Experts of a small language model: 288 SwiGLU neurons an expert, 1 pick a token.
Below are experts of layer 9 (counted from 0) of a mixture-of-experts language model. Rows are named router (the router's row for the expert), gate (a neuron's input weights, with its number), up (a neuron's input weights, with its number), down (a neuron's output weights, with its number) and show model dimensions 0-191. Each number is 50 + 15 x the weight over its row's rms, rounded and kept within 0 to 99.
Before each expert's rows: a language model's description of what the expert responds to. This comes from a sample of Wikipedia text that the model never trained on.

# expert 7
Description: Plural nouns and word endings before in, of or a pipe, such as years, minutes, episodes, roles, plus == heading markers like also== and life==.
router:57 51 68 46 45 62 39 32 40 60 34 62 60 44 66 46 59 67 54 60 46 33 63 40 40 69 35 63 78 35 59 39 57 69 20 58 38 56 34 31 37 34 63 59 42 44 62 16 48 56 66 19 48 78 30 27 65 57 30 59 40 40 75 34 55 48 52 91 60 51 27 54 18 45 48 25 60 51 98 29 43 37 44 66 45 46 38 43 56 54 72 41 51 52 62 28 43 43 59 35 52 38 46 46 53 36 38 27 44 73 38 44 48 72 66 48 74 67 31 36 56 34 50 36 21 47 51 50 45 69 55 63 67 57 63 34 41 67 48 45 67 36 71 41 38 69 86 41 43 48 37 50 60 28 57 31 57 57 67 80 38 67 35 36 60 51 40 60 51 53 60 66 65 36 36 38 71 76 52 71 18 36 54 73 28 47 56 47 53 38 19 48
gate0:73 30 49 48 57 43 27 21 46 57 32 56 30 46 51 79 67 44 56 56 22 36 37 57 64 42 59 41 37 26 43 57 73 41 26 33 36 43 58 46 40 34 47 65 24 21 44 52 41 45 69 18 32 53 44 71 52 31 62 74 46 66 43 49 52 43 37 45 50 65 37 25 69 77 43 54 71 54 65 47 35 39 38 64 29 96 58 61 61 57 61 57 43 32 39 48 57 72 30 42 50 13 55 33 52 47 49 75 40 52 41 49 29 30 32 51 38 40 53 43 56 57 65 67 64 42 61 82 47 63 49 52 38 22 79 35 54 43 55 55 49 60 88 63 75 48 55 79 37 30 15 52 35 64 49 50 57 27 55 62 63 42 46 26 56 65 31 43 57 83 52 50 51 41 69 51 55 84 49 53 62 51 43 53 56 35 38 42 64 60 68 66
up0:37 57 48 40 58 74 76 70 45 42 45 66 57 33 54 79 53 39 38 32 52 39 41 59 52 39 49 60 29 28 56 67 61 60 42 29 34 63 61 72 62 53 34 28 30 51 69 56 20 82 72 19 54 68 60 59 37 70 35 27 40 61 50 21 48 50 36 73 56 62 40 55 84 50 50 47 69 54 57 32 40 74 62 70 37 55 55 44 70 51 61 42 12 77 40 43 54 50 60 69 51 46 59 75 54 32 61 44 42 40 50 29 57 48 15 28 56 55 67 61 60 39 23 66 50 36 41 47 50 53 58 55 48 35 79 52 34 58 59 56 54 43 48 33 77 61 66 66 83 56 31 57 40 41 28 60 51 37 64 51 32 71 19 41 43 46 69 48 85 67 55 44 61 44 83 48 31 66 36 46 32 36 75 56 48 24 48 43 68 48 47 53
down0:49 57 38 57 65 46 45 75 56 43 71 72 37 64 90 41 36 70 47 53 44 24 67 60 64 58 27 49 21 52 51 26 37 71 34 25 39 38 46 56 57 54 74 54 70 49 69 32 72 20 44 35 57 21 72 63 62 49 36 27 85 52 53 54 60 48 41 41 47 57 55 30 46 30 65 55 49 27 36 57 57 38 50 40 45 14 44 57 35 59 40 60 58 54 45 50 30 49 42 40 57 66 50 37 38 52 41 51 81 66 54 33 51 62 78 61 55 57 70 11 61 44 18 85 56 60 33 45 60 43 50 37 57 67 56 68 73 42 59 28 33 52 27 50 39 40 49 57 59 54 56 34 50 79 49 55 67 57 52 65 56 29 55 42 27 50 39 22 62 36 54 48 64 62 45 19 62 60 69 70 69 55 76 57 46 57 31 24 80 63 55 37

# expert 5
Description: Prepositions following a verb or noun, such as by, at, from, against, under, and colons after infobox field labels like Author: or Source:.
router:73 57 43 21 64 57 83 21 59 73 52 62 71 07 57 41 55 48 59 46 55 46 38 44 52 25 47 61 65 44 68 67 67 43 38 64 38 59 61 31 49 57 67 47 41 28 74 61 42 58 49 30 65 76 23 43 53 53 25 68 31 45 61 60 57 06 65 25 56 38 42 63 30 53 45 64 53 52 33 41 50 37 60 49 44 53 85 75 49 62 66 60 67 41 40 24 44 29 59 27 76 31 46 45 66 46 55 67 45 63 38 41 49 35 46 50 25 38 47 67 59 46 55 57 30 61 62 41 62 36 50 46 24 11 31 38 70 45 52 44 33 67 32 78 40 59 03 56 63 40 54 60 31 35 52 52 68 61 55 53 40 32 42 33 57 63 67 49 68 62 33 51 64 41 43 47 46 48 54 37 16 59 48 30 34 41 56 59 63 40 53 47
gate2:59 63 43 54 43 43 73 55 46 35 32 79 63 51 29 25 46 72 44 34 79 71 63 49 57 64 59 55 50 51 27 53 46 64 61 40 25 26 65 32 49 54 39 72 44 47 54 49 55 68 37 66 33 44 30 23 25 56 42 60 58 56 51 25 49 29 54 28 57 46 57 72 42 50 47 56 46 70 44 44 52 52 44 49 43 85 53 67 66 14 45 85 19 79 41 50 68 52 45 62 23 72 44 64 42 19 56 63 38 60 66 49 44 49 45 52 71 47 32 45 54 25 41 57 38 39 31 43 49 40 43 53 49 35 60 48 64 29 17 50 61 44 46 49 63 23 30 74 51 16 69 59 45 60 62 48 50 53 48 45 38 28 38 55 62 47 49 47 58 43 57 53 48 25 79 34 72 41 04 55 66 56 58 62 46 78 28 31 36 78 61 28
up2:33 21 38 52 80 63 36 49 58 94 80 17 36 44 73 64 71 22 81 55 22 45 42 56 58 34 44 51 46 73 75 48 61 30 60 57 48 36 36 65 40 55 64 49 37 50 51 31 41 79 60 30 70 51 65 34 43 52 62 62 58 42 76 42 26 86 67 46 44 65 39 59 42 46 36 36 43 50 40 34 26 35 35 28 44 40 30 70 63 24 44 40 61 28 54 60 58 51 57 52 47 67 71 59 50 55 56 40 67 63 19 34 34 40 58 66 52 59 73 34 72 45 29 64 44 83 49 65 48 43 44 39 48 55 30 59 44 57 43 61 55 56 69 33 33 49 68 39 64 61 65 68 48 60 47 71 48 42 45 65 63 40 56 42 53 35 62 22 65 56 62 54 46 53 38 82 50 58 87 34 48 34 66 54 53 53 46 76 65 35 44 58
down2:41 60 35 36 58 57 51 27 88 30 31 45 70 31 52 43 70 60 36 74 34 65 46 60 30 41 62 34 53 49 25 58 68 55 27 75 41 35 49 31 51 61 39 52 38 84 82 35 43 75 36 58 48 50 55 43 58 31 20 28 46 57 43 34 57 38 41 40 51 39 49 58 44 67 67 62 46 44 62 76 47 67 59 57 66 49 54 54 47 66 40 23 48 50 60 32 42 19 68 53 25 34 44 50 58 31 40 69 28 51 17 45 57 31 28 29 67 38 61 14 43 38 46 34 52 48 43 43 50 70 41 34 63 36 44 76 47 39 48 52 40 40 49 52 76 46 24 37 33 33 64 34 72 57 09 47 63 43 45 44 68 41 60 56 62 63 37 62 42 60 21 34 43 51 57 64 64 88 38 71 57 45 55 77 41 63 60 62 41 26 38 52

# expert 12
Description: The word the after prepositions, as in into the Kansas River, up the Neuse, plus name starts with quotes or hyphens like "B, -B.
router:88 41 57 29 53 60 66 43 51 43 38 28 65 45 33 39 51 71 44 62 59 44 60 76 37 54 78 80 30 42 59 69 43 56 36 56 66 27 62 46 45 70 24 70 39 27 40 18 53 53 34 60 62 37 58 63 60 60 41 35 79 34 33 88 59 25 51 55 47 57 75 42 58 42 40 44 61 46 46 22 59 71 41 52 60 24 63 75 73 22 62 69 43 53 41 42 43 38 54 59 45 35 79 43 32 39 37 25 41 33 40 48 41 61 35 15 55 38 63 31 53 76 76 53 52 57 49 43 44 52 60 55 50 39 46 34 68 46 85 51 39 33 29 33 52 74 73 34 55 30 60 63 59 66 55 41 34 55 56 49 44 53 48 47 74 63 48 37 42 48 60 46 40 39 41 39 41 81 65 33 33 34 73 41 46 40 45 61 09 56 41 46
gate3:49 51 30 57 27 26 46 56 49 62 40 61 69 43 64 43 36 54 55 50 13 71 39 56 38 57 68 50 59 55 65 41 59 40 39 31 17 42 58 43 74 10 52 38 64 40 42 31 70 50 60 53 53 77 73 51 62 38 77 56 56 62 38 40 52 34 26 71 58 52 48 54 37 44 50 20 86 60 75 65 38 67 62 66 71 54 49 28 48 47 45 40 40 57 52 37 82 31 38 55 40 47 62 32 56 38 42 79 48 45 51 45 65 68 38 55 70 65 52 52 62 65 55 22 50 55 84 24 70 49 40 44 37 72 56 65 52 69 22 67 42 71 74 34 71 45 38 49 63 22 76 47 70 44 53 51 60 83 48 41 44 35 68 51 56 63 54 51 26 43 36 50 24 39 53 58 57 36 41 38 80 59 64 43 36 28 75 29 60 67 43 50
up3:73 39 50 53 47 35 29 42 59 27 45 78 32 80 44 48 47 28 51 58 43 47 37 39 99 50 53 54 35 63 24 22 57 78 50 45 49 65 32 50 66 50 58 74 84 38 58 14 58 56 39 71 67 55 50 49 50 45 65 73 29 25 58 14 25 63 31 25 47 58 34 41 49 45 63 72 45 55 44 19 30 53 60 52 67 54 54 48 29 80 33 57 32 56 29 58 61 52 55 59 33 42 61 67 53 60 60 54 55 58 40 53 79 54 66 72 51 48 45 67 52 48 70 57 49 51 47 37 45 47 50 56 47 37 40 51 60 52 47 43 74 38 78 47 38 56 42 72 61 15 47 55 58 50 63 63 41 64 51 41 50 48 24 37 49 59 33 41 75 36 49 32 62 57 69 25 38 41 56 38 33 78 28 41 34 36 56 74 84 38 39 29
down3:72 39 30 39 56 65 46 71 38 30 24 30 73 47 28 51 54 26 23 45 18 31 51 55 46 44 62 51 48 47 44 59 56 43 51 36 55 41 64 66 40 26 60 52 38 57 56 80 34 72 25 49 52 38 29 47 60 49 57 45 58 37 47 67 59 69 82 57 73 51 35 33 66 69 63 18 71 39 58 69 44 46 53 37 34 46 42 48 51 71 61 41 63 72 54 54 59 52 50 44 54 54 78 49 89 38 52 39 61 56 44 67 44 62 51 60 54 33 42 50 52 07 45 74 54 48 64 55 70 41 44 77 33 45 55 26 25 83 70 62 37 31 57 54 66 55 63 35 18 43 80 58 55 21 52 54 57 33 57 28 37 50 61 24 43 41 64 60 32 63 77 58 26 58 50 59 35 71 44 37 73 51 33 63 42 50 64 67 53 49 78 42

# expert 0
Description: First pieces of words and names split into subwords, like inter(marriage), decor(ations), Must(afayev), Al(-Otaibi), in prose and tables.
router:69 68 52 77 57 62 15 59 36 56 56 29 41 53 64 32 41 82 53 28 65 52 48 88 45 10 62 69 35 65 60 49 52 58 78 19 28 50 63 45 77 68 29 53 44 53 07 42 73 61 44 36 63 70 57 60 64 46 34 60 40 19 54 61 63 38 43 53 46 49 32 56 23 34 34 38 57 50 53 31 54 80 39 43 55 37 35 70 34 67 49 36 56 52 57 55 50 55 65 49 33 32 53 34 62 36 62 56 39 19 37 44 33 59 78 49 28 55 78 46 63 48 71 63 52 67 35 34 58 66 63 56 32 53 39 66 34 49 30 43 42 36 71 53 43 57 38 59 55 31 30 44 63 33 60 46 58 64 60 84 37 62 52 39 52 50 27 43 36 58 61 41 59 38 53 44 80 33 64 44 81 61 42 57 35 36 72 56 50 41 66 39
gate3:52 47 32 33 51 69 57 33 64 50 03 80 74 62 43 41 39 38 59 37 62 45 36 28 66 68 59 72 60 29 37 50 76 41 53 65 42 45 18 56 71 62 83 66 36 20 48 29 49 53 77 47 79 33 28 36 50 80 08 63 45 61 37 46 74 45 39 50 40 24 33 43 44 56 64 52 34 56 63 56 41 29 29 47 39 40 56 53 64 54 56 53 46 64 77 59 45 49 38 39 73 48 48 43 63 58 35 74 50 72 32 43 74 47 37 32 45 49 27 30 52 35 35 58 32 63 61 53 57 44 31 21 61 63 56 33 39 57 74 48 64 48 51 39 42 41 66 50 48 63 60 36 51 51 70 29 62 46 48 64 77 65 39 51 54 69 84 48 63 75 61 37 41 59 39 38 20 75 38 49 38 51 46 45 39 58 71 50 41 52 54 41
up3:51 60 61 83 57 35 75 40 51 30 71 43 47 34 59 47 53 47 55 55 57 66 60 86 59 47 67 39 43 72 36 68 65 44 56 32 50 42 63 47 44 64 46 44 66 54 33 50 63 50 16 35 49 58 43 54 58 39 38 47 53 56 31 52 70 48 23 68 67 56 60 68 26 34 48 45 73 35 53 51 20 64 25 59 14 46 42 57 43 50 64 29 60 47 18 45 60 63 68 34 61 41 69 70 49 37 51 34 48 11 57 55 44 26 37 27 70 56 42 67 56 55 30 43 50 25 10 66 40 54 59 49 64 36 52 50 57 54 49 45 68 55 50 60 54 36 38 99 48 57 41 58 34 55 63 45 42 54 45 38 43 66 51 55 75 33 60 64 50 39 23 57 46 58 93 57 52 57 46 58 68 82 38 67 51 50 62 13 64 52 28 66
down3:32 67 38 35 37 71 64 74 45 66 67 54 35 62 52 50 42 45 50 90 24 64 46 38 41 58 50 42 64 33 68 45 63 55 54 24 68 15 66 18 60 45 48 90 33 60 42 43 55 65 51 67 58 49 67 41 55 71 45 43 43 23 45 67 50 69 69 36 46 44 27 67 48 47 56 56 52 50 60 46 51 49 48 37 31 68 51 69 28 72 61 50 49 38 07 73 55 64 49 59 57 52 51 62 39 61 29 13 49 37 56 45 46 43 34 51 50 34 56 42 20 44 57 44 63 45 32 68 42 39 30 20 75 36 18 63 46 53 34 57 58 70 68 51 53 40 56 44 09 08 44 50 33 35 38 49 53 50 41 48 60 27 65 67 64 32 81 53 51 61 60 47 64 28 34 47 45 49 29 57 47 44 40 48 38 68 30 51 56 35 66 27

# expert 18
Description: Initial letters and words in proper names and dates, like P(ardis), North Carolina, New York, F(iddler), plus day numbers in tables.
router:50 47 55 48 52 62 47 32 69 42 53 58 63 62 14 37 61 54 61 79 71 66 30 50 59 57 54 48 77 50 58 57 64 61 67 33 48 43 57 68 68 38 42 57 42 43 54 82 68 61 47 70 53 42 74 52 63 51 42 28 97 77 53 23 62 26 60 35 38 42 79 58 26 43 36 57 51 33 28 63 39 48 41 74 39 29 89 44 31 57 36 65 29 55 62 75 37 51 57 69 34 42 28 29 43 38 32 47 77 51 38 41 52 59 28 22 28 62 56 32 62 61 66 74 35 53 38 45 73 37 63 60 33 59 45 67 54 41 37 34 33 58 33 48 37 70 55 35 21 44 67 63 42 42 54 29 35 62 47 64 48 25 59 45 54 58 46 67 52 23 59 45 52 40 39 48 66 34 48 54 58 21 49 45 27 39 30 63 76 61 59 36
gate0:55 40 54 40 20 46 60 55 44 70 39 44 36 52 45 62 38 69 64 48 48 63 47 64 57 41 23 45 16 38 53 11 53 49 42 26 37 77 39 39 62 56 38 47 43 61 54 67 46 15 59 67 52 46 85 54 33 61 35 29 48 23 77 49 27 80 46 47 30 83 59 43 36 63 54 57 46 61 71 61 42 31 56 73 37 28 48 69 41 50 38 49 45 55 67 42 50 42 43 48 42 54 61 35 56 55 78 43 61 61 31 32 73 63 21 50 28 34 46 24 43 61 78 36 48 54 83 75 23 33 31 53 50 50 31 81 38 72 56 66 63 64 51 38 58 48 72 36 57 69 52 47 69 44 56 50 65 40 60 63 48 48 62 35 87 72 57 52 58 61 39 66 56 36 32 43 88 51 29 55 56 65 52 28 46 44 60 43 57 43 38 36
up0:43 21 51 42 81 69 48 44 53 40 25 30 38 33 36 56 44 65 54 79 32 51 61 63 74 62 51 33 67 63 52 63 32 57 55 73 42 59 68 43 62 46 63 57 44 34 44 57 47 67 40 30 34 65 28 59 67 22 69 68 46 78 32 43 40 29 68 52 52 31 51 37 38 42 52 47 59 52 35 70 53 67 31 44 36 70 55 27 65 49 52 54 59 46 48 39 40 68 63 62 46 54 59 57 69 23 15 56 30 20 63 53 37 48 24 48 53 37 41 63 58 42 43 38 61 55 46 49 67 64 58 67 36 62 44 26 45 53 24 20 57 38 44 47 47 68 52 53 44 39 39 45 60 44 30 52 55 68 68 26 54 16 72 59 37 23 38 43 37 35 38 29 82 23 66 50 28 38 72 22 61 44 70 73 72 81 50 69 34 34 58 60
down0:59 46 51 30 27 64 58 53 58 77 53 62 66 61 63 68 47 73 45 70 52 62 68 63 52 39 28 42 68 74 62 38 54 42 42 18 35 58 48 57 48 54 47 40 83 48 28 23 60 28 28 55 49 60 75 12 55 46 32 60 45 54 45 45 49 45 50 64 50 43 69 45 56 63 38 55 47 58 48 59 68 59 49 61 54 42 33 61 79 32 37 82 55 51 40 99 57 66 49 61 66 53 42 46 46 50 37 26 06 58 03 54 53 41 52 49 60 44 83 44 69 60 64 77 55 65 59 48 40 43 52 36 62 61 45 45 57 56 29 62 54 12 63 59 48 26 54 62 32 47 35 51 48 60 39 63 43 55 48 43 42 39 41 44 72 41 80 29 57 46 31 87 56 09 64 46 37 58 46 55 52 41 64 64 52 56 68 63 68 23 40 53

# expert 4
Description: Word-final pieces ending in s, such as s, ers, es, and pieces starting with S or opening quotes or parentheses, like "S and (S.
router:66 58 67 29 38 49 34 41 30 75 38 59 41 59 64 49 35 30 49 61 62 45 43 46 34 43 37 59 31 31 57 49 60 65 62 60 50 39 69 33 56 47 40 50 44 47 27 29 61 55 39 61 60 29 74 55 64 71 33 76 69 39 30 50 61 37 59 69 54 61 39 53 42 44 54 38 67 45 50 67 68 49 32 66 32 29 39 14 35 73 54 49 13 58 57 67 53 31 52 86 63 45 46 53 58 75 23 69 37 55 41 37 33 64 41 24 73 32 56 73 66 39 70 57 49 43 57 45 65 75 56 71 50 56 39 35 66 40 61 45 59 30 44 48 43 15 67 53 60 65 70 54 47 60 52 41 27 54 78 20 45 79 40 82 68 54 38 65 44 68 71 46 17 57 48 48 32 14 56 36 55 40 66 43 70 61 27 61 48 38 55 45
gate0:10 64 52 29 39 51 84 85 38 69 56 27 51 52 28 75 49 63 32 48 45 38 45 59 60 64 57 73 45 59 48 35 35 24 52 34 59 50 14 41 54 41 56 75 65 56 46 44 67 68 48 27 43 61 54 52 73 17 77 32 35 66 34 45 42 50 73 56 28 33 32 58 50 54 64 53 28 47 77 52 40 32 40 53 55 53 26 48 54 41 71 48 47 31 61 25 66 49 56 55 37 45 39 32 21 40 57 31 56 48 71 39 73 44 64 48 70 33 55 43 72 73 78 33 31 56 42 66 64 36 58 41 53 30 41 40 62 43 50 61 42 41 65 73 64 61 53 49 53 64 34 15 33 52 26 69 50 58 52 47 41 37 66 64 49 79 55 42 27 64 78 21 42 40 50 58 48 64 35 54 52 30 71 43 57 47 59 44 44 76 51 30
up0:18 33 64 50 56 42 66 71 49 62 45 47 41 36 63 51 67 48 59 48 50 50 48 69 62 40 60 54 34 79 77 40 31 02 52 32 61 61 15 43 57 49 68 38 75 47 50 41 65 71 31 38 38 65 73 52 49 33 65 27 42 72 27 55 53 32 99 57 30 39 40 64 40 52 54 39 46 18 65 55 61 46 30 40 42 58 23 56 63 53 63 44 45 67 53 31 49 60 57 64 40 47 50 54 35 37 70 42 55 61 69 49 49 45 57 58 75 57 55 64 70 64 61 48 29 46 44 59 81 72 58 56 57 38 40 43 52 62 41 55 21 18 53 53 54 57 40 46 45 58 55 22 48 29 34 35 62 57 75 41 21 38 66 83 50 48 69 33 38 39 60 20 48 22 55 68 62 66 43 39 44 31 56 45 74 63 82 56 48 57 39 43
down0:55 65 69 60 61 22 53 53 15 48 55 11 43 38 54 27 48 47 59 52 16 42 33 37 49 45 32 35 41 36 50 51 44 63 40 58 47 56 74 58 50 50 47 32 72 35 56 63 58 45 46 59 46 62 34 10 42 41 56 28 38 41 65 79 56 61 21 49 51 51 53 22 31 31 46 69 59 57 55 58 67 23 16 53 79 45 43 66 37 48 67 64 46 69 38 61 54 27 39 59 61 46 72 28 77 49 65 25 36 19 51 36 16 80 49 51 53 57 71 52 28 31 44 59 50 72 41 58 40 33 56 42 60 58 41 59 59 47 39 52 40 56 42 51 50 65 34 58 30 39 76 31 59 67 46 07 77 50 44 70 33 43 48 43 29 42 42 39 62 36 30 47 61 54 43 62 33 41 39 55 47 68 26 74 41 52 46 60 50 46 50 17

# expert 11
Description: Nouns after the or his, such as project, position, level, market, season, work, plus mid-word pieces and digits in names and tables.
router:64 58 63 46 45 60 29 40 36 72 44 75 54 60 51 35 53 75 53 44 24 44 81 49 48 45 76 54 28 43 49 57 50 67 72 33 48 46 28 98 66 75 74 67 42 29 72 62 57 64 64 74 58 63 30 43 65 27 34 62 35 45 04 28 53 53 65 36 63 58 24 36 50 46 41 56 56 49 30 58 55 39 47 60 46 34 38 74 15 59 59 34 55 58 50 71 46 54 63 38 48 64 70 47 61 46 40 09 41 62 47 44 43 67 57 66 74 33 66 34 52 50 69 37 65 58 27 41 06 60 58 39 40 60 62 30 57 44 39 45 52 59 50 46 29 58 78 55 49 40 53 57 16 42 56 68 68 64 38 45 38 43 51 31 60 63 50 59 64 56 60 37 46 42 69 42 34 38 45 32 63 16 62 35 37 51 62 55 59 49 66 48
gate1:59 34 56 62 38 26 99 53 49 51 31 50 46 65 67 36 59 66 53 51 53 44 41 52 43 48 51 75 63 54 61 40 35 31 31 62 48 57 23 44 39 30 45 54 56 59 45 50 49 70 56 50 73 61 58 30 48 78 38 35 57 33 79 59 87 32 14 61 52 51 76 37 29 57 59 38 51 50 72 34 46 51 53 97 62 57 39 56 50 56 77 68 57 35 35 36 42 59 60 61 37 56 59 68 59 57 11 68 75 35 27 49 41 50 45 27 63 67 57 52 23 49 51 65 54 65 57 64 30 72 30 51 42 42 49 42 78 47 56 59 37 31 51 51 60 25 51 30 41 41 45 30 74 47 85 56 75 34 44 25 55 56 36 56 35 58 64 56 62 45 71 50 38 69 32 40 53 20 65 60 47 42 42 40 45 42 45 60 39 75 31 28
up1:32 16 52 15 56 69 59 44 26 47 48 45 59 26 75 27 46 53 40 51 77 17 57 68 41 41 69 14 27 43 33 52 33 26 15 57 55 49 57 47 69 52 22 64 58 52 43 59 64 60 64 68 57 65 57 65 43 68 62 38 80 31 41 55 67 34 46 59 70 44 54 50 74 52 72 46 29 51 55 38 23 47 70 59 56 50 44 57 42 34 58 88 38 38 54 54 29 45 55 57 57 28 37 52 39 41 40 41 32 48 43 50 26 55 21 37 23 57 63 63 54 46 65 53 50 73 24 54 52 65 61 34 37 63 67 53 65 61 49 50 64 62 35 46 51 31 22 54 37 46 33 58 69 43 61 50 38 43 57 59 41 30 15 33 61 47 57 22 39 48 41 52 55 33 24 45 63 61 67 13 61 50 71 47 40 53 42 36 17 50 44 47
down1:38 30 34 63 69 64 34 72 63 49 33 54 61 47 56 58 53 43 46 57 92 08 62 78 45 41 41 45 58 52 69 53 50 28 60 55 30 75 44 38 34 70 33 62 52 99 53 31 57 46 54 44 39 23 41 53 04 06 40 48 45 64 44 58 50 39 57 33 46 64 40 45 78 55 39 31 46 34 74 52 40 60 50 55 24 55 80 43 47 61 53 71 44 42 58 45 51 48 41 40 61 74 74 58 46 49 42 56 47 47 50 50 47 48 51 69 47 60 43 47 79 45 54 54 50 40 43 19 70 45 43 51 38 45 68 23 76 60 56 36 37 69 57 44 68 70 41 59 59 49 47 49 59 35 52 41 54 62 51 34 52 69 52 54 12 64 62 34 27 19 33 59 26 47 52 67 43 63 64 55 48 32 52 68 43 25 58 24 27 44 56 59

# expert 22
Description: Sentence or clause subjects after a period, comma or "where", such as he, she, it, who, which, There.
router:62 59 66 54 59 53 32 38 50 59 37 63 52 44 56 43 44 15 51 67 54 42 56 30 36 54 21 50 45 66 63 64 48 56 65 34 41 48 28 47 61 35 34 67 49 35 26 51 38 50 58 49 54 22 50 57 42 63 51 57 46 37 37 47 41 65 41 59 48 26 47 14 63 36 51 55 74 58 23 34 58 48 42 37 85 42 50 78 60 65 73 55 62 49 55 35 40 49 57 35 71 83 22 45 66 79 33 60 52 63 81 50 40 76 74 60 26 52 54 54 34 49 68 35 45 49 87 36 02 72 54 31 31 66 73 41 63 50 55 51 69 25 55 41 36 44 22 42 68 48 39 42 56 33 53 47 30 66 13 24 48 53 44 48 55 57 45 53 81 68 32 55 63 44 38 44 37 46 54 71 61 56 77 43 23 35 59 56 57 30 55 57
gate0:53 44 53 29 40 56 47 34 60 57 41 56 44 31 52 46 50 51 57 46 77 68 44 56 49 30 44 42 48 62 54 53 38 46 38 43 61 59 45 71 61 38 37 39 71 41 48 22 48 62 58 83 38 57 62 50 18 50 54 51 44 25 34 84 41 46 53 24 66 27 44 41 42 26 55 47 49 58 41 40 28 40 70 53 50 36 66 25 47 70 58 22 24 71 37 68 12 53 29 41 41 58 41 40 38 77 71 39 35 73 36 46 57 34 00 54 44 46 43 53 67 66 42 52 58 56 62 39 43 44 26 48 39 37 60 34 55 16 38 68 53 71 35 52 26 72 74 41 37 76 63 46 51 47 48 74 90 53 36 51 34 52 35 53 45 20 28 34 44 46 49 37 39 43 54 48 54 32 59 39 37 53 53 81 79 46 57 47 70 41 37 26
up0:43 33 36 59 56 50 62 53 42 71 43 44 37 52 61 33 80 71 90 46 60 61 49 33 31 32 46 20 52 73 46 51 16 70 49 49 45 64 50 53 59 57 50 93 50 20 73 59 63 48 58 51 31 49 48 40 34 71 41 42 35 36 53 64 45 60 74 24 44 42 71 39 42 57 41 47 47 52 57 44 42 70 32 61 50 45 46 55 44 59 33 59 51 36 50 50 35 78 31 37 56 41 56 20 53 73 67 49 17 45 72 22 34 49 56 40 18 51 43 14 48 46 64 51 37 50 60 35 53 43 46 57 65 34 45 41 68 57 71 63 39 56 34 34 70 39 42 55 23 54 26 50 38 84 25 50 56 23 55 54 39 23 51 42 64 52 53 50 51 99 23 55 30 51 61 46 30 39 63 52 39 58 37 54 67 38 65 45 70 46 42 72
down0:46 63 76 56 27 78 52 19 25 54 43 40 36 55 44 36 39 54 37 15 49 37 73 52 29 30 37 44 61 52 69 56 21 43 63 53 38 30 54 41 56 45 51 66 64 60 28 48 42 40 44 64 59 73 73 71 45 69 56 27 00 24 73 46 36 52 51 58 59 54 47 59 47 71 32 65 40 51 75 31 46 60 34 34 73 45 67 65 66 72 33 44 53 21 48 18 37 61 84 72 77 32 38 40 52 57 50 63 56 48 69 59 49 54 56 60 48 49 57 30 67 57 60 61 45 42 47 46 54 56 41 63 47 59 44 37 35 45 43 43 49 53 56 51 43 59 40 25 58 09 72 44 53 66 50 52 33 37 44 73 50 42 64 67 53 40 60 47 65 50 40 60 22 44 59 56 15 55 33 52 44 45 42 33 49 54 45 69 95 43 37 64

# expert 13
Description: Nouns naming professions or roles, often right before a comma or period, such as artist, painter, actor, attorney, plus table pipes.
router:36 66 57 42 65 59 68 53 41 79 51 67 55 27 55 31 65 54 46 49 35 36 31 51 43 65 66 60 57 51 56 53 08 11 60 29 38 61 59 55 22 77 17 43 46 42 57 55 73 50 74 36 36 44 19 46 60 70 61 60 46 24 56 51 68 59 60 19 54 83 35 42 22 47 41 50 59 42 42 50 59 52 37 55 68 57 31 57 45 03 72 66 63 67 57 57 45 39 45 51 40 35 41 45 55 47 37 21 44 21 46 39 47 78 47 35 47 38 71 30 50 57 49 56 31 55 57 44 31 58 49 47 36 04 76 37 75 38 54 46 67 31 33 42 54 50 51 40 60 60 50 62 49 32 59 72 44 60 26 60 38 62 29 47 54 48 72 59 72 65 72 43 53 53 48 33 56 42 63 53 62 67 36 29 55 59 73 63 44 33 29 44
gate1:49 57 82 77 68 25 56 44 50 25 35 25 53 47 50 67 46 41 49 63 58 65 49 34 62 40 52 36 72 36 55 72 99 76 49 51 53 21 83 46 34 28 46 50 40 70 77 58 56 78 69 67 33 69 23 49 40 52 31 37 51 33 35 52 56 54 58 42 57 44 77 51 57 46 50 99 57 50 38 27 61 67 42 56 53 56 31 51 37 53 19 54 56 69 50 28 74 38 46 52 38 55 42 56 38 72 58 64 48 65 48 69 35 31 53 31 62 57 39 31 45 67 59 81 69 43 51 39 61 33 29 54 48 51 56 42 42 65 55 49 58 67 40 55 45 44 76 44 53 51 56 64 62 45 68 57 30 42 42 47 68 51 40 59 80 56 59 47 32 46 39 40 55 51 74 62 61 54 24 36 59 41 57 60 33 73 66 69 65 73 88 45
up1:58 62 59 44 54 43 39 64 64 34 40 41 56 77 33 58 27 79 68 24 30 46 44 57 40 49 51 66 60 26 54 75 65 64 26 71 45 37 51 51 76 40 52 59 54 53 55 32 65 43 51 35 87 62 76 67 57 38 32 52 67 54 13 45 47 62 63 67 30 56 57 49 54 43 35 34 61 23 52 55 71 48 57 41 46 66 25 56 31 51 11 38 60 87 39 50 74 22 48 40 71 57 44 59 36 51 50 67 66 77 48 37 48 61 54 86 30 56 33 30 87 58 60 49 27 41 34 61 38 43 43 49 57 40 67 63 56 76 44 45 60 65 67 63 63 44 49 51 51 35 46 46 70 37 24 48 57 42 56 54 67 73 34 32 41 62 60 61 49 45 31 66 74 46 46 34 43 39 28 50 73 60 63 38 61 30 42 61 46 28 81 59
down1:63 54 46 41 73 64 81 67 57 76 73 55 36 40 35 40 48 76 20 48 39 51 43 72 63 56 72 54 56 69 65 50 39 55 22 66 49 77 55 56 69 84 30 41 42 66 63 35 41 51 47 62 31 59 08 31 48 60 60 33 24 39 58 84 64 61 56 62 31 56 98 49 45 56 54 49 46 53 75 61 28 51 63 53 07 46 41 42 67 43 45 61 47 44 85 55 46 51 51 44 38 28 46 49 41 55 39 35 26 34 51 64 32 60 31 39 58 71 52 42 51 58 37 48 28 58 29 80 68 54 35 49 45 70 57 49 68 51 59 60 55 41 58 59 46 34 75 25 51 56 62 56 48 33 57 52 36 62 58 48 64 32 40 65 40 62 55 67 57 39 30 51 51 25 65 54 45 31 75 71 25 47 58 72 36 49 62 46 30 31 46 54